python train.py --n_layer=8 --n_experts=24 --d_expert=480 --activation="swiglu" --routed_scale=6.86 --router_z_loss=0.001 --vocab_size=22709 --norm="layernorm" --norm_eps=1e-06 --tie_embeddings=false --batch_tokens=131072 --seq_len=1024
Below are experts of layer 3 (counted from 0) of a mixture-of-experts language model. Rows are named router (the router's row for the expert), gate (a neuron's input weights, with its number), up (a neuron's input weights, with its number) and show model dimensions 128-191. Each number is 128 + 24 x the weight over its row's rms, rounded and kept within 0 to 255.
After each expert's rows: "comes after" lists some tokens at least twice as common just before its tokens as in all text. This comes from a sample of Wikipedia text that the model never trained on. Tokens count by the router's weight.

# expert 10
router [150 114 142  97 114 122 175 153 133 104 116 138 150 149 159 106 128 142 131 132 116 154  92 105 130 129 163 161 157 166 141 138 134  90 130 136 174 143 161 143 137 129 122 108 157 117 117 133 120  86 137  88 156 125 146 130 148 144 159 156 124 146 113 111]
gate0 [104 105 153 144 153 137 146 108 129 118 155 157 113 134 170 148 116 135 151 109 127 144 157  86 132 104 155 121 143  48  86 105 148 138 122 137 171 152 102 121 118 120 157 142 152 184 136 152 102 130 120  69 108 139 104 177  71 188 177 127 100 124 139 124]
up0 [160 126 130 129 137 144  72 135 115 167 118 111 115 156 114  89 142 159  78 144 121 154 145 156 128 123 159 149 100 161 153  83 120 106 110 115  80  89 156 118 133 109 141 100 110 117  93 144  97 128 178 155 106 130 144  91 157  78 106 105 114 112 131 115]
gate1 [161 138 152 127 126 114 154 130 142 115 138 165 109 141 153  96 112 119 133 111 123 141 147 182 168 154 142 169 109 138 129 132 144 119 128 136 126 104 139 135 168 108 130 138 119 120 151 162 157  53 138 146 129 152 162  91 123 114 102 162  97 134 153 109]
up1 [166 152 128 108  70 118 133 137 153 115 142 104 116 157 121 131 114 164 129 125 116 125 159 169 167 186 173 168 103 120 115 126 128  98 111 112 143 110 127 128 145 120 127 135  82 136 115 149 143  57 150 126 111 123 148 140 139 144  92 123 150 137 132 136]
gate2 [152 148 125  84 108 109 108 122 152  97 136  81  91 148 105 114 106 116 109  76 148 130 116 128 161 123 116 148 125 107 151 112 139 159 150 114 137 143 144 128 134 131  89 156 104 129 103 162  90 129 116 105 172 131 126 145 182  51 109 147 130 125  93 111]
up2 [145  93 113  87 143 141 142 138 110 132 149 129 128 158 139 164 102 148 113 137  78 135 148 140 160  93 160 181 112  95 101 145 147  95 150 111 107 132  85 106 126 104 120 122 106 139 139 126 165 142 149 185  86 108 161 145 162 131 131 122 160 126 167 120]
comes after: "2", "1", "5", "3", "0", "4"

# expert 14
router [122 109 151 130 112 102 139 114  74 131 116 133 181 165 173 115 120 118 138 124 112 143 103 130 133 158 124 140 152 131 107 141 124 106 132 135 179 127 178 121 152 132 142 133 162  99 145 130  71 120 133 103 161 112 101 116 153 148 156 163 160 157 134 116]
gate0 [172 137 143 146 147 118 123  92 138 157  57  98 108 135 140  96 134 102 107 100 153 111 131 122 110 104 134 164 104 130 162 133  87 119 108  89 147 100 133  79  85 124 105 139  95 107 134 114 107 133 145 132 137 129  76 139  60 137 129 126 130 126  88 134]
up0 [125 152 109 107 101 147 110 163 107 140 156 168  94 103 109 105  91 143 112 126 147 108 131 132 110  98 124 121  74 114 138 143 145 128 126 151 122 137 139 148 114 117 140  75 124 123 140 149  96 166 152 159 122 165 171 124 140  72 155 130 154 131 112 143]
gate1 [117 141 103 104 127 152  85 114 134 180 125 137 159 138 112 122  92 132 138 177 153 106 126 110 139 102 120 120 159 142 105  64 148 153  97 117 127 138 108 108 149 164 125 127 112 139 124 138 105 110 130 156 119 142 128 100 154 132 124 166 138 141 137 151]
up1 [106 110 136 133 135 169 133 138  89 132 106 120 155 119  93 130 115 124 120 132  94 117 121 160 141 112 160 120 176 157 130 122 146 163 110 134 156 131 144 125 162 156 127 118  99 142 149 131 108 109 134 169 122 156 138 120 116 137 135 142 122 122 110 156]
gate2 [127 120 141 162 146 131 146 169 104 122 156 111 115 132 103 125 168  92  98 124 133 115 121 127 142 139 117 125  85 124 137 128 104 111 153 169 105 148 133 152 119 120 113 146  96  74 117  61 143 100 134 105  99 132 150 135 122 117 162  84 141 149 109  97]
up2 [121 115 147  64  94 120 122  99 125 117 118 160 122 112 129 106  58 155 144 143 102  98 127 130 112 139 170 133 162 150 125 118 165  93  91  90 133 114 131 105 165 163 163 112 158 156 149 174 119 150 137 145 134 117 127 110 114 104 137 147 133 127 102 171]
comes after: " in", " of", " for", " on", " by", " at"

# expert 6
router [174  86 140 115 120 142 132 137 108 116 112 153 174 147 158  83 127  90 133 125 136 153 127 113 117 136 158 150 125 151 112 156 116 118 114 134 148 126 139 149 110 131 115 135 155  91 152 144 107 120 137  88 179  99  89 116 158 136 185 167 129 155 117 121]
gate5 [113 126 151 162 119 142 138 125 107 150 137  94  99 106 130 119 117 141 133  98 108 140 114 151  93 133 159 109 107 115 125 176  99 135 129  97 168 133  91 109 141  97 144 149 125 119 106 121 148 146 123  80 166 118 122 104 139  93 131 133 121 162 150 121]
up5 [166 124 140 111 137 158 130 119 142 118 152  87 135 138 121 103  91 132 146 123  99  85 149  93 159 119 146 114 147 112 123 134 125 156 108 102 138 106  87 137 115 122 102  69 153 141 116 150 163 160 183 120 135 119  96 100  90 105 131 171 158 116 148 124]
gate6 [131 140 126 127  96  95 135  81  88 166 131 109 142 117 101 114 147 166 102 105 124  96 189 130 185 101 156 148 122 118 161 143 113 147 106 115 111 145 145 141  90 128 167 119 125  96 137 131  90 105 105 145 171 128 153  96 185 119 136 111 167 131 167  99]
up6 [165 114 134  89 136 111 143 144 123 153 117 149 143  99 123 162 126 137  98 162 121 131 133  70 119 108 123 107 135 135 118 115 155 137 137 125 114 123  67 159 175 106  94 125 134 135 105 106 165 162 156 110 115 124 113 126 119 124 101 146 107 164 134 143]
gate7 [128 157  91 139 133  98 122 136  93  97 152 118 128 103 119 109 153  75 127 143 121  98 126 185 128 112 129 125 107 151 161 105 154 185 108 140 125  78 170 166 118  80 126 133 127 143 179 188 145 155 129  95 101 154 169 107 129  90  93  94 147 139 187 133]
up7 [127 127  96 151 139 147 140 162 139 120 125 141 151 146 104 118 119 153 168  84 152 169 129 118 137 142 184 125 103 143  82  96 118 104 117 162 135 134 112 106 157 159 119 134  91  78 112 130 113  82 145 164 123  98  87 129 172 144 147 136 129 110 111 124]
comes after: " |", ";", ":", " in", " /", " In"

# expert 0
router [151  95 142 110 138 129 147 140  79 126 131 149 196 163 141  82 116 109 127 125 111 138  93 118 104 165 148 157 149 151 116 144 124  95 131  97 160 130 136 170 141 100 127 136 178 102 153 159  90 120 128 102 168 131 121 111 146 144 161 140 130 129 120 100]
gate5 [108 156 155  82  93 140 140  88 130 140 131 167 137 178  97 138 136 160 167 168 155 141 146  99 135 162 105 142 139 153 147 125 116 119  91 132 111  97 101 139 142 131 106 122  88 118 146 102 116 121  80 117 137 135 121 123 107 100 142 118 100 120 116 117]
up5 [179 137 165 135 181 148 116 167 161 167 141 104 140  89 103 168 166 114  97 146 127 114 142 125 152 142 153 122 128 168  71  82 160 114 130 131 120 111 101 143 150  94 122 109 165 147  90 169 141 132 103 122 144 141 122 134 102 130 111 132 146 108 115 110]
gate6 [138 104 163 154 157 154 179 150 124 104 117  81 111 117 128 101 107 116 184 106 138 138 143 120 133  98 156 129 116 121 144 169 106 107  98 147 137 142 139 153 109 104  99 179  87  95 122 178 144  87 184  82 166 109 127 122 121 146 139 154 126 124 125 141]
up6 [146 137 182 139 125 179 166 114 175 124 181 138 122 137 144 146 118 131  92 130 167 139 146 154 100 146 135 127 121 116  96 151 129 147 125 105 154 105 135 173 104 102 132 107 132 158 141 138 115 119 127 189 122 129 119 113 116 136 121 111 114 144 121 161]
gate7 [141 165 112 153  85  97 151 143 125 139 146 157 116 114 107  76 107 170 137 145  91 143 159 101 158 111 166 135 168 186 118 148  96 141  87 197 121  98 105 123 111 127 100 114  87 143 109 117 124 117  95 135 153 107 134 128 134 122 139 130 151 130 146 150]
up7 [111 105 184 126 149 104 118 113 122 130 137 131 141 142  82 140 107 101 140  94 103 147 157 126 121 161 111 101 159 106 119 104  96 120 111 106 162  88 156 105 159  84  96 133 155 153 145  99 128 135 138 111 144 122  98  95  98 141 118  93  93 137 104 120]
comes after: ",", " New", " United", " South", " North", " York"

# expert 22
router [119 110 128 140 102 110 161 115  96 102 130 134 143 136 161 102 137 111 139 120  97 111  97 136 147 171 158 152 157 158 109 128 137 100 103 121 130 142 160 145 126 142 128 106 179  92 135 137  84 135 138  91 141 101 121 119 128 147 157 149 164 146 135 102]
gate0 [124 109 120 139 173 132  84 109 101 136  91 124 160 147 121 112  96 113 123 153 160 141 100 131  73 106 130 108 179 118 124  91 122 134 106 128 168 128 131 106  86 136 153 123 161 147 134 136 132 132 120 100 134 137 140 142  92 150 108 155 225  92 125 138]
up0 [144 146  95  91 191 149  68 143 145 121 103 152 130 126 111 126  95 129  39 155 162 153 105 105 137  83  82 117 155 126 143 149 134  98 122 146 117  99 132 132 146 102 131 131 102 124 138 127 132 110  90 162 132 150 154 118 120 133 119 132  88 111 102  93]
gate1 [110 160 103 149 142 117 142 147 101  95 175 121 163 156 125  89 169 133 119 125 123 160 116 138 147 145 122 131  94 136 115 140 156 131 126 116 123 112 174 117  97 123 126 149 115 132 119 142  93 117 122 171 133 113  92 144 138  97 110 145 127 150 179 136]
up1 [118 136  99 150 100 125 136 170 167 137 150 135 125 174 104 134 140  91 136  92 105  89 167 158 111 172 148 156 144 140  81 108 125 136 125  96 131  92 132 161 132  95 103 173 102 113 144 177  98 142  69 122 109 127  97 119 130 147 135 171 144 145 134 126]
gate2 [118 118 105 131 136 114 123 126 130  86 152 142  79 114 138 109  93 177 120 140 103 117 150 161 139 161 136 118 139 130  99 148 105 130 139  93 148 105 134 138 131 170  62 160  50 118 137 153 102 127  91 128 122 153 124 111  97 140 148 158 126 123 121 108]
up2 [138 151 165 113 129  72 140  75 123 141 105 125 139 121  70 125 118 100 114 125  79 106 105 161 142 106  86 163 130 119 121 131 146 119 132 150 101 162 125 176 144  72 171 118 138 152 103 114 151 124 167 150 114 136 115 112 125 128 148 116 108  96 151 189]
comes after: " (", " \"", " S", ".", " N", "S"

# expert 3
router [134 123 118 132  99 110 123 149  94 105 100 162 151 151 138 105 110 125 137 123 110 155 105 119 134 141 172 137 139 145 121 148 131 111 113 134 164 124 153 146 145 134 140 150 160 114 113 120 120 109 105 102 157 139 116 103 150 137 188 142 145 156 102 104]
gate0 [133 126 108  87 108 133 161 122 109 154 166 114 120 168 135 140 129 115 100 138 143 104 157 122 115 133 121 105 117 147 173 167 111 190 116 122 134 108  86 181 135 152 128 129  98 137  76 142  90 138  73  75 136 117 136 102 124 145 137 142 128  86 148 151]
up0 [149 145 114  84 152 102 143 126 134 167 146 117 104 133 112 144  77 126 128 113 138 129 142 139 132 131 112 116 102 187 179 127 104 154 112 153 148 113 118 150 108 154 136 119  69 148 104 113 132 144  97 110 162 140 109 140 131 142 118 133 154 145 121 119]
gate1 [ 94 108 161 146 118  92 164 105 134 121 120 127 133 135 132 146 104 123 141 102 116 130  91 116 138 147  87 110 140 145 140 128 145 129 159  51 113 148 133 114 114 149 125  74 118 116 132 129 116 118 139 166 132 117 124 120 177  74 129 161 103  72 153 166]
up1 [ 95  94 126 145 100 101 175 126  91 119 127 111 144 140  95 149 119 143 104 128 150 151  80  99 122 130 119 132 154 160 164 128 166 160 121 110 107 131 170  97 144 177 140  97 116 118 102 120 105 134 132 139 103 113  89  97 103 110 102 176  89  98 106 156]
gate2 [ 65 128  98  97 152 134 145 138 105  88 137 134 140 196  89 121 111 127 100 135 118 130 119  99 101 142 132 133 117 125  97 143 136 121 124 167 126 125 103 127 113  98 166 128 119  96 170 149 118 113 129 166 119 151 173 140 167 141 136 125 151 126 134 122]
up2 [122 125 167 154 152 101 118 112 159 173 109 143 127 135 129 131  88 134 168 119 166 134 108 156 186 126 112 118 155  96 142 158  98 115 142  57 127 113 166 137 109 127 121 123 130 158 142 127 112 155 115  75 163 108  90 100 111 121 148 147  89  95 151 139]
comes after: " |\n", ".\n\n", "|", " was", " |\n\n", "\n"

# expert 17
router [142 123 132 100 134 102 146 139  99 121 111 137 159 159 149  99 118 111 145 125 109 161  88 106  99 132 144 126 132 132 123 155 113 106 111 150 157 140 138 160 154 136 154 139 147  95 141 152  87 122 125 116 164 122  99 124 137 159 164 165 160 143 115  96]
gate5 [104 114 105  88 140 115 142 140  96 101 175 113 168 157 118 168 106 121 126 160 149 132 145 135 190  89 115 166 149 150 134 116  95 137  96 129 161 124 126 140 134 134 166  91 110 142 125 116 127 132 152 123 105 190 135 187 155 116 123 128 113 135 123 120]
up5 [116 152 133 143 116 137 143  94 142 118 129 147 107  95 105  85 121 131 124 126 142 133 134 105  94 114 155 156 155 139 128 124 130 115 116 184 135 182 123 103 144 133  81 156 149 150 122 104 116 129 111 107 175  70 117 154 115 181 128 120 153 104 152 104]
gate6 [132 132 126 117  87 143  83 121 158 124  87 121 142 108 186 154 142 120 154 131 168 126  86 151 167 118 137 106 151  83 167 154 111 118 127 116 174 114 139 124 122 178 133 113 105 107 130 104  97 136  82  88  88  89 113  98 133 121 102 121 141 107 113 137]
up6 [128 128 121 169  98 164 145 160 129 106 123 146 143 140 138 160 130 116 125 147 147  95 124 130 140 110  78 149  80 148 123 129  80 120 154 135 173  81  97 125 128 124 151 125 171 123 166 120 107 133 131 147 128 152 153 142 102 113 163 154 118 175 153 136]
gate7 [131 161 157 184 140 143  98 120 100 122 110 129 155 145 111 106 107 117 118 101 164  70 157 136 153 106  98 116 154 123 150 132 178 139 148 103  97 116 108 120  85 146 147 109 145 148  84 116  93 128 144 134 121 151 161 153  92 141 123  98 118 116 144 144]
up7 [112 104 133 157 109 153  82 126 167 134 138  74 131 113 130 116 132 171 124 160 156 104 121 123 124 110 108 126 115 150 136  96 150 127 155 123 113 109 123 124 173 125  95 146 172 119 202 158 148 142 153 146  98 134  87 113 149 180 144 124 133 114  99  89]
comes after: " to", " was", " he", " and", " also", " He"

# expert 23
router [134 112 101 117 105  99 151 123  65 102  88 158 149 178 127 137 136 136 123 115 103 166 122 119 143 128 149 164 142 150 117 118 122  99 126 106 177  87 148 153 131 132 136 119 160 120 109 145  97 116 119  95 165 127 133 103 164 140 157 150 139 134 129 104]
gate5 [152 121 153 145 127 128 105 172 107 137 175 155 105 127 124 113 155 107 105 154 101 148  91 110 135 156  99 103 101 154 110 112 130 147 104 181 207 168 155 139 159 108 163 106 119 137 143 137  89 129 115 138 159 135 113 160 123 120 110 136 148 128 148 136]
up5 [118  96 152 124 108  97 130  94 111 137 151 175 164 190 139 126 155 118 139 146  79 111 130 129 134 122 113 141 161 108 101 112 137 121 106 126 139 109 146 133 114 147 106 127 144 155 142 112  95 108 112 123 124 173 142 105  99 127 123 141  81 103 115  96]
gate6 [113 115 107 157  89 164 136 142 127 131 137 119 127 141 112 161 157  84 104 112 102 113 189 156 138 127 117 134 142 122 126 101 129 109 163 169 142 132 169 119  98  64 163 138 153  81 121 144 121 139 158 100 174 147  77 122 124 101 124 117 155 158  87 131]
up6 [144 153 171 128 109 162 126 143 108 128 121 140 147 134 126 129 115 143 110 124 150 158 123  92 124 100 158 118 100 114 127 193  57 162 145 163 107 126 138 162 164 117 173 154 131 105 148 125 110 115 119 114 137 117 131 125 135 171  78 116 132 149 110 135]
gate7 [125 148 114 104 131 116 174 146 118 135 138 137  98 111 133 130 113 181 115 178 125  91 115 171 120 128 143 144 149 154 170 122 145  81  97  87 124 125 138 152  92 115 124  86 120 122 160 124 118 124 120 111 115 104 148 109  96  83 135 141 151 137 115 121]
up7 [106 118 176 108 104  93 135 158 135 155 138 132 129 153 118 129 121 117 153 175 123 124 130 142 116 111 132 153 137 107 144 180 172 137 110 115 158 103 169 121 120 170 110 118 126 111 108 137 107  89 150 137 132 117 160 129 147  73 123 122 163 130 155 141]
comes after: " the", "-", " a", " km", " The", " an"

# expert 9
router [157 131 110 126  84 120 150 157  82 102 109 160 158 148 163  99 119 109 129 138 113 130 101 128 128 148 131 141 151 158 153 142 115 119 118 158 169 104 148 138 107 109 147 119 182 113 125 126 106 109 148 125 180 124 132  95 160 153 124 164 149 132 106 119]
gate5 [121 116 119 121 124 122 110 162 101 106  85 149 163 119 143 121 112 124 118 155 142 151 116 162 124  86 149 160 137 101 128 130 144 126 151 130 133 111 122 161 118 154 105 118 125 168  90 127 170 120 119 161  99 142 137 151 158  90 137 147 176 117 117 102]
up5 [123 153 121 129 147 123 115  99 121 145 144  90 130 114 117 168 136 111 146 134 126  98 127 101 110 149 132 110 157 137 134 143 137 131 147 146 129 124 125 127 166 100 117 114 112  92 147  96  93 129 111 107 150 118 119 102  53 179 127 116  69 125 110 155]
gate6 [120 171 151 134 100 129 107  75 130 102 127 136 105 134 114 114  95 126 146 147 118 108  87 151 133 115  89 113 114 117 116 129 148 162 167  87 115 107 127 110 137 113 156 131 135 113 161 107  97  81 125 134 123 192  97  98  94 106 161 114 146 117 138 117]
up6 [120  98 114 112 104 123  84 139 128 114 146  98 116 159  70 175 109 127 134 152  97 136 121 157 114 130 108 128 128 126 109 114 131 126 147 138 133 126 145 111 159 104 126 169 104 120  89 123 123 121 141 164 151 165 137 112  92  90  97 123 123 164 156 117]
gate7 [140 178 132 109 160 127 114 116 102 123  98 111 118 133 133 146 148 143 114  99 109 171 106 122 147 138 108 131 146 123 111 151 115 145 117 102 103 144 111 158 140 121 152 130 121 140 120  96 131 161 116 122 140 141 181  93 149 151 137 101 151 187 141  62]
up7 [168 122  88 136 146 121 178 133 125 141 133 106 114 101 157 145 130 121  96  79 137 164 130 145 113 122 113 120  90 148 137 136 134 122 114  91 154 141 138 104 138 137  90 171 161 133 146 127 159 130 109 153 145 208 100 118 130 190 126 109 164 133 140 120]
comes after: ",", " and", " well", "s", ")", "\""

# expert 13
router [158 113 150 109 116 119 129 123  70 125  96 165 171 136 163 134 126 114 128 100 101 143 103 129 134 135 120 162 142 145 122 146 106 114  85 140 164 101 132 157 130 126 167 138 130  82 126 160 117 113 130 114 176 135 102 136 145 166 160 156 135 156 107 102]
gate5 [110 119 144 159 135 116 111 118 118 124 138 102 166 127 142 133 174 100 125 132 115 127 103 163 152 112 135 111 178 186 177 123 145 149 142 137 149 162  68 163 131 137 119 116 108 103 150 156 122 178 156 120 136 137 135 146 119 128 117 136 100 145 140 137]
up5 [160 130  84  93 135  80 136 154 107 109 119 126 127 120  86 149 104 128 190 109 106 157  94 134 159 154 146 144  94  99 117 136 134 136 115 122 106  98 180 119 148 146 108 143 177 155 103 104 144 124 154  69 130 156 142 159 152 134 159 114 137 165 140 143]
gate6 [151 132 174 138 121 117 122 140 144 143 103 115 140 140 147 117 110 145 118 172 148 158 147 153 124 137 135 123 148 137 140 142  49 113 113 117 104 137 111 132 141 134 112 135 108 104 134 105 172 111 135 130  93 165 154 121 139 160 137 141 139  97  99 147]
up6 [143 158 126 135 107 132 127 140 115 136 167  77 164 105  79 136  71 153 145 101 115 106  97 100 129 126 144 136 121 150 148 127 173 108 156 158 127 142 132 137 138 134 119 123 128 164  71 143  81 159  85 135 121 116 142 101 153  95 107  94 167 125 143 132]
gate7 [151 110 126 133 127 130 137  91 104 123 157 106 159  79 123 127 125 175 114 109 115 143 131 139 131  99 153  60 139 114 131 104 105 103 154 126 118 126 130 108 114  91 163 129  77 177 141 150 116 168 141 129 180 119 167 111 141 114 159 143 129 123 112 114]
up7 [144 114 130 129 161 179 145 148 174 129 128 131 172  98 113 123  93 166 112 133 135  97 148 145 108  89 104 149  86 131 155 131  86 122 118 128 132 107 121 151 106 131 125 155  97 147 147 153 131 143 116 113 153 114 197 142 131 157 129 131 119 127 106 124]
comes after: " ", "–", " (", ".", " $", " +"

# expert 18
router [169 111 136 123  98 146 138 173  78 123 140 139 163 130 160 107 123 102 140 124 107 139  89 114 130 145 135 152 150 186 120 131 115  83 103 123 163  94 160 168 107 113 140 126 193  94 120 129 130 127 121 104 177 117 110 103 147 136 132 161 167 134 140 121]
gate5 [106 135  85 177 126 187 124 111 159 159 142 101 118 169 119 149 153 157 135 115 137 167 146 136 112 123 134 133 145 123 125 133 125 158 179 140  77 106  92  97 132 141 100 139 167  89 108 143 116 116 136 100 117 115 151 178 113 156 116 133 148 136 134 125]
up5 [128 126 138 116 123  89 146 133  47  75 114 139 130 100 101 143 141 103 124 102 141 138 133  87 137 155 100 101 120 137 145 106 115 144 147 122 128 179 143 148  80 136 143 141 154 191 136 109 101 163 151 156 129 155 103 122 130 120 117 149 114 112 155 146]
gate6 [109 114 146 100 142 133 135 128 121 144 161 114 130 145 129 125 110 166 119 133 140 129 156 150 105 122 173  96 136 143 131 157 144 120 116 107 148 172 118  94 146 167 130 106 124 136 106 150 111 132 111 154 131 134 113  87 169 118 149 123 113 111 134 183]
up6 [125 152 149 101 105 113 115 107  93 144 138 162 141 125 133 101 103 146 116 146 126 113 122 152 104 108 135 121 147 152 129 126 185 131 125 136 121 144 113 146 108 167 109  78 115  92 112 165 119 154 100 173 154 138 125 114 155 123 155 125 137 122  99 147]
gate7 [143 131 123  98 139 140 132 140 121 150 178 173 175 155 103 104 117 135  99 136 123 129 136  84 135 123 122 137 130 114 138  90 148 150  68 154 123 138 161  77 155 119 150  87  92 159 161 115 133  98 120  98 166 174 128 134 130 136 119 168  91 164 168  75]
up7 [103 148  96 140 127 124 174 118 135 109 109 113 147 143 147 134 121 118 108 116 148 115 126 118 159 115 153 148 121 127 192 109 163 149 123  43 133  85 125 125  91 117 130 107  93 119 100 136 128 168  94 148  99 145 117 139 137 110  82  99 135 158 111 108]
comes after: ",", ".", "1", " that", " However", " where"

# expert 16
router [163 103 122 126 109 101 160 149  78 125 124 170 158 154 128 129 122 134 142 121  86 135 124 117 121 133 139 141 133 141 110 139 148 128 144 137 161 132 142 134 143 134 141 143 183 121 103 148  98 127 124 119 141 118 102  98 155 163 141 146 149 139 108 115]
gate5 [141 115 150 120 177 138 120 111 108 114 116 151  97 163 156 150 103 113 117 125 118 163 149 138 145 134 170 107  89 114 127 128 158 136 102 143 150 122 124 127 170 164 104 150 113 123 147 115 174 104 117 128 142 131 116 121 150 131  84 126  66  86 137 168]
up5 [100 121  82 126 142 127 147 132 112 132 130 108 166 132 121  92 128 145 136 130 164 148 121 134 112 159 101 112 133 104 128 150 157 153  68 136 108 130 121 149 122 127 179 135 142 132 150 140  89 131 123  99 113 102 160  98 108 131 100  84 159 127 140 134]
gate6 [140 110 135 115 128 169 186 137 160 147 101 122 160 126 124 165 130 141 161 122 135  99 158 141 131 115 142 118 129  77 116 131 155 147 137 119  87 108 130 146 109 110 124 139  80 141 132 135  79 117 155 148  90 151 128  64 139 162 153 119  89 151 139 108]
up6 [132  86 134 136 147 114 159 116 122 146 102 163 180 119  94 134 105  87 111 105 133 116 126 162 115 113 116 145  98 141 144 144 134 155 144 149 101 117 129 172 110 121  96 132 121 182 111 114 105 106 165 122 105 171 119 128 129 136 158 138  85 128 168 104]
gate7 [153 109 141 182 101 120 103 108 143 158 119 190 135 119 125  95 117 160 124 139 145 164 128 141 145 131 155  84 126 112 139 101 110  94 141 150 114 157 174 130 101  95 111 149 130 195 109 142 119 123 127 167 101 117 167 110  61 114 140 137 108 113 109 132]
up7 [128 156 106 109 105 174 106  97 142 118 110 144 104 139 149 119 131 163 137 136 149 139 126 146 161  69  95 116 142 134 123 172 117 108 128 129  81 132 108 153 120 124 149 148 115 169 109 136 129 130 115 165 129 150 154  91  74  93 130 155  78 118 154 101]
comes after: " the", " The", " his", " a", "'s", " their"

# expert 12
router [145 111 129 117 109 135 137 129 104  90 139 161 137 169 150  84 117 130 162 126 120 143  78 142 108 133 139 162 137 159 136 142 126 131 108 120 153 108 181 146 126 119 131 125 178 122 121 123 105 132 134  92 157 115 127 101 166 133 159 154 118 187 129 120]
gate5 [131 128  94 161 149  71 139 144 143  99 119 151 181 143 112 117 146 134 154 142 130 136  85 104 156  97 118  92 137 126 144 101 113 159 126 146 130 145 145 163 106 130 131 169 152 167  68 109 104 137 132 124  99 128 122 132 136 114 119  98 124 129  98 106]
up5 [105 141 132 152 151 130 153 103 129 106 187 128 134 104 154 104 125 142 170 145 150 139 134 115 129 133 127 145 141 112 123 121  98 135 146 141 193  85 139 143 127 132  92 171 130 112 106 127  83 161 119 109 109 118 130 174  74 110 161 154 139 135 149 136]
gate6 [157 101 155 101 121 123 147 142 158 168 184 131 116 138 134  84 155  96 155 151 133  56 117 127 127  94 129 113 118 131 110 142 121 131 162 120 164 148 129 127 135 137 102 124 113 130 140  85 137 131 130 183 134 108 109 155  99  99 101 131 173 146  69 109]
up6 [114 140 128 128 142 124 126 114 113 153 154 105 137 152 127 111 139 130 147 140 123 142 153 128 116 128  43 151  58 112 116 147 142 157 120 176 120  96 117  98 132 124 176 141 144 111 144 180 124 113 110 127 143 126 121 129 124 119 147 115 143 111 154 137]
gate7 [133 139  99 129 143 140 107  97 165 132 136 153 123 161 121 149 136 163 112 114 140 124 109 138 142 123 174 151 132 148  84 153 103 109 173 134 116 117  99 110 147 139 123 134 140 107 107 109 146 145  85 150 114 154 163  87 137 115 128 145  83 111 138 133]
up7 [115 139 109 166 140 146  99 148 185 124 136 136 133 123 144 139 155 122 103 123 130 111 123 144 145 139 162  81 118 153  80 135  74  79 122 145 137 172 111 105 156 144 164 115 114 129 137 135 148 155 101 135 152 117 152  89 165 116 139 136  61  99 114 118]
comes after: " ", "\n", ")\n", "–", " (", ".\n"

# expert 5
router [157  83 147  98 118 101 155 148 128 104 109 162 146 138 130  95 134 133 136 130  97 157  81 114 125 141 161 164 146 168 106 144 118 112  92 129 144 127 145 140 114 100 127 124 147 132 127 155  92  74 135 115 201 127 136 127 142 123 178 153 136 153 131 123]
gate0 [125 136 162 145 115 152 123 154 104  96 140 116  91 134 124 113 148 138 178 141 123 131 142 134  78 130 102 105 123 127  93 110 111 141 139 131 103 104 160  96 122 135  98 138 145 124 132 157 138 125 161 103 108 121 115 130 150 106  89 123 132 125 122 160]
up0 [108 121 127 100 117 129 166  65 107 135 109 144 147 148 109 126 154 146 120 131 148 137 118 117 144 135 139 124 134 102 142  76 133 115  96 145 182 107  99 171 143  82 125 165 120 104 161 106 129 132  83 140 109 108 120 134  84 123 136  64 160 112 102  94]
gate1 [123 167 121 118 114 143 137 104 155 106 112 165 147 114 135 152  91 120 128  84 126 106 117 112 128 118  83 155 104 144 141  96 172 163 146 130  97 129 141 148 192 120 153 125 114 109 137 127 149 162 122 186  95 157 146 137 159 131 115 156 137 153 154 102]
up1 [113  68 113 171 141  90 140 119 115 108 141  85 113 156 114 104 139 124 152 140 117 125 110 137 111 145 147 152 117 137 119 109 110 152 147 105 111 146 140 102  83 153 143 145 163 117 106 145 123 123 155 132 148 104 158 132 101 132 143  74 112 131 133 128]
gate2 [166 145 125 124  89 188 130 166 131 129 135 161 145 121 167 153 128 163 174 163 118 127 147 144 143 107  98 158 114 126 151 148 142 169 122 127 123  69  95 169 129 141 135 146 120  83 145 132 147  99 138 169 146 160 129 174 124 168 132 163 134 113 138 136]
up2 [136 149 112 130 109 151  97 153 126 156 129 128 134 107 156 150 126 126 162 135  93 167 134 118 145 129 102 123 139 107 152 153 119  97 128 122 134  87 127 106 128 143 161 165  90 123 126 124 153  98 151 172 160 168 147 126 145 160 134 115 122 100  96 140]
comes after: " of", " in", " to", " for", " on", " with"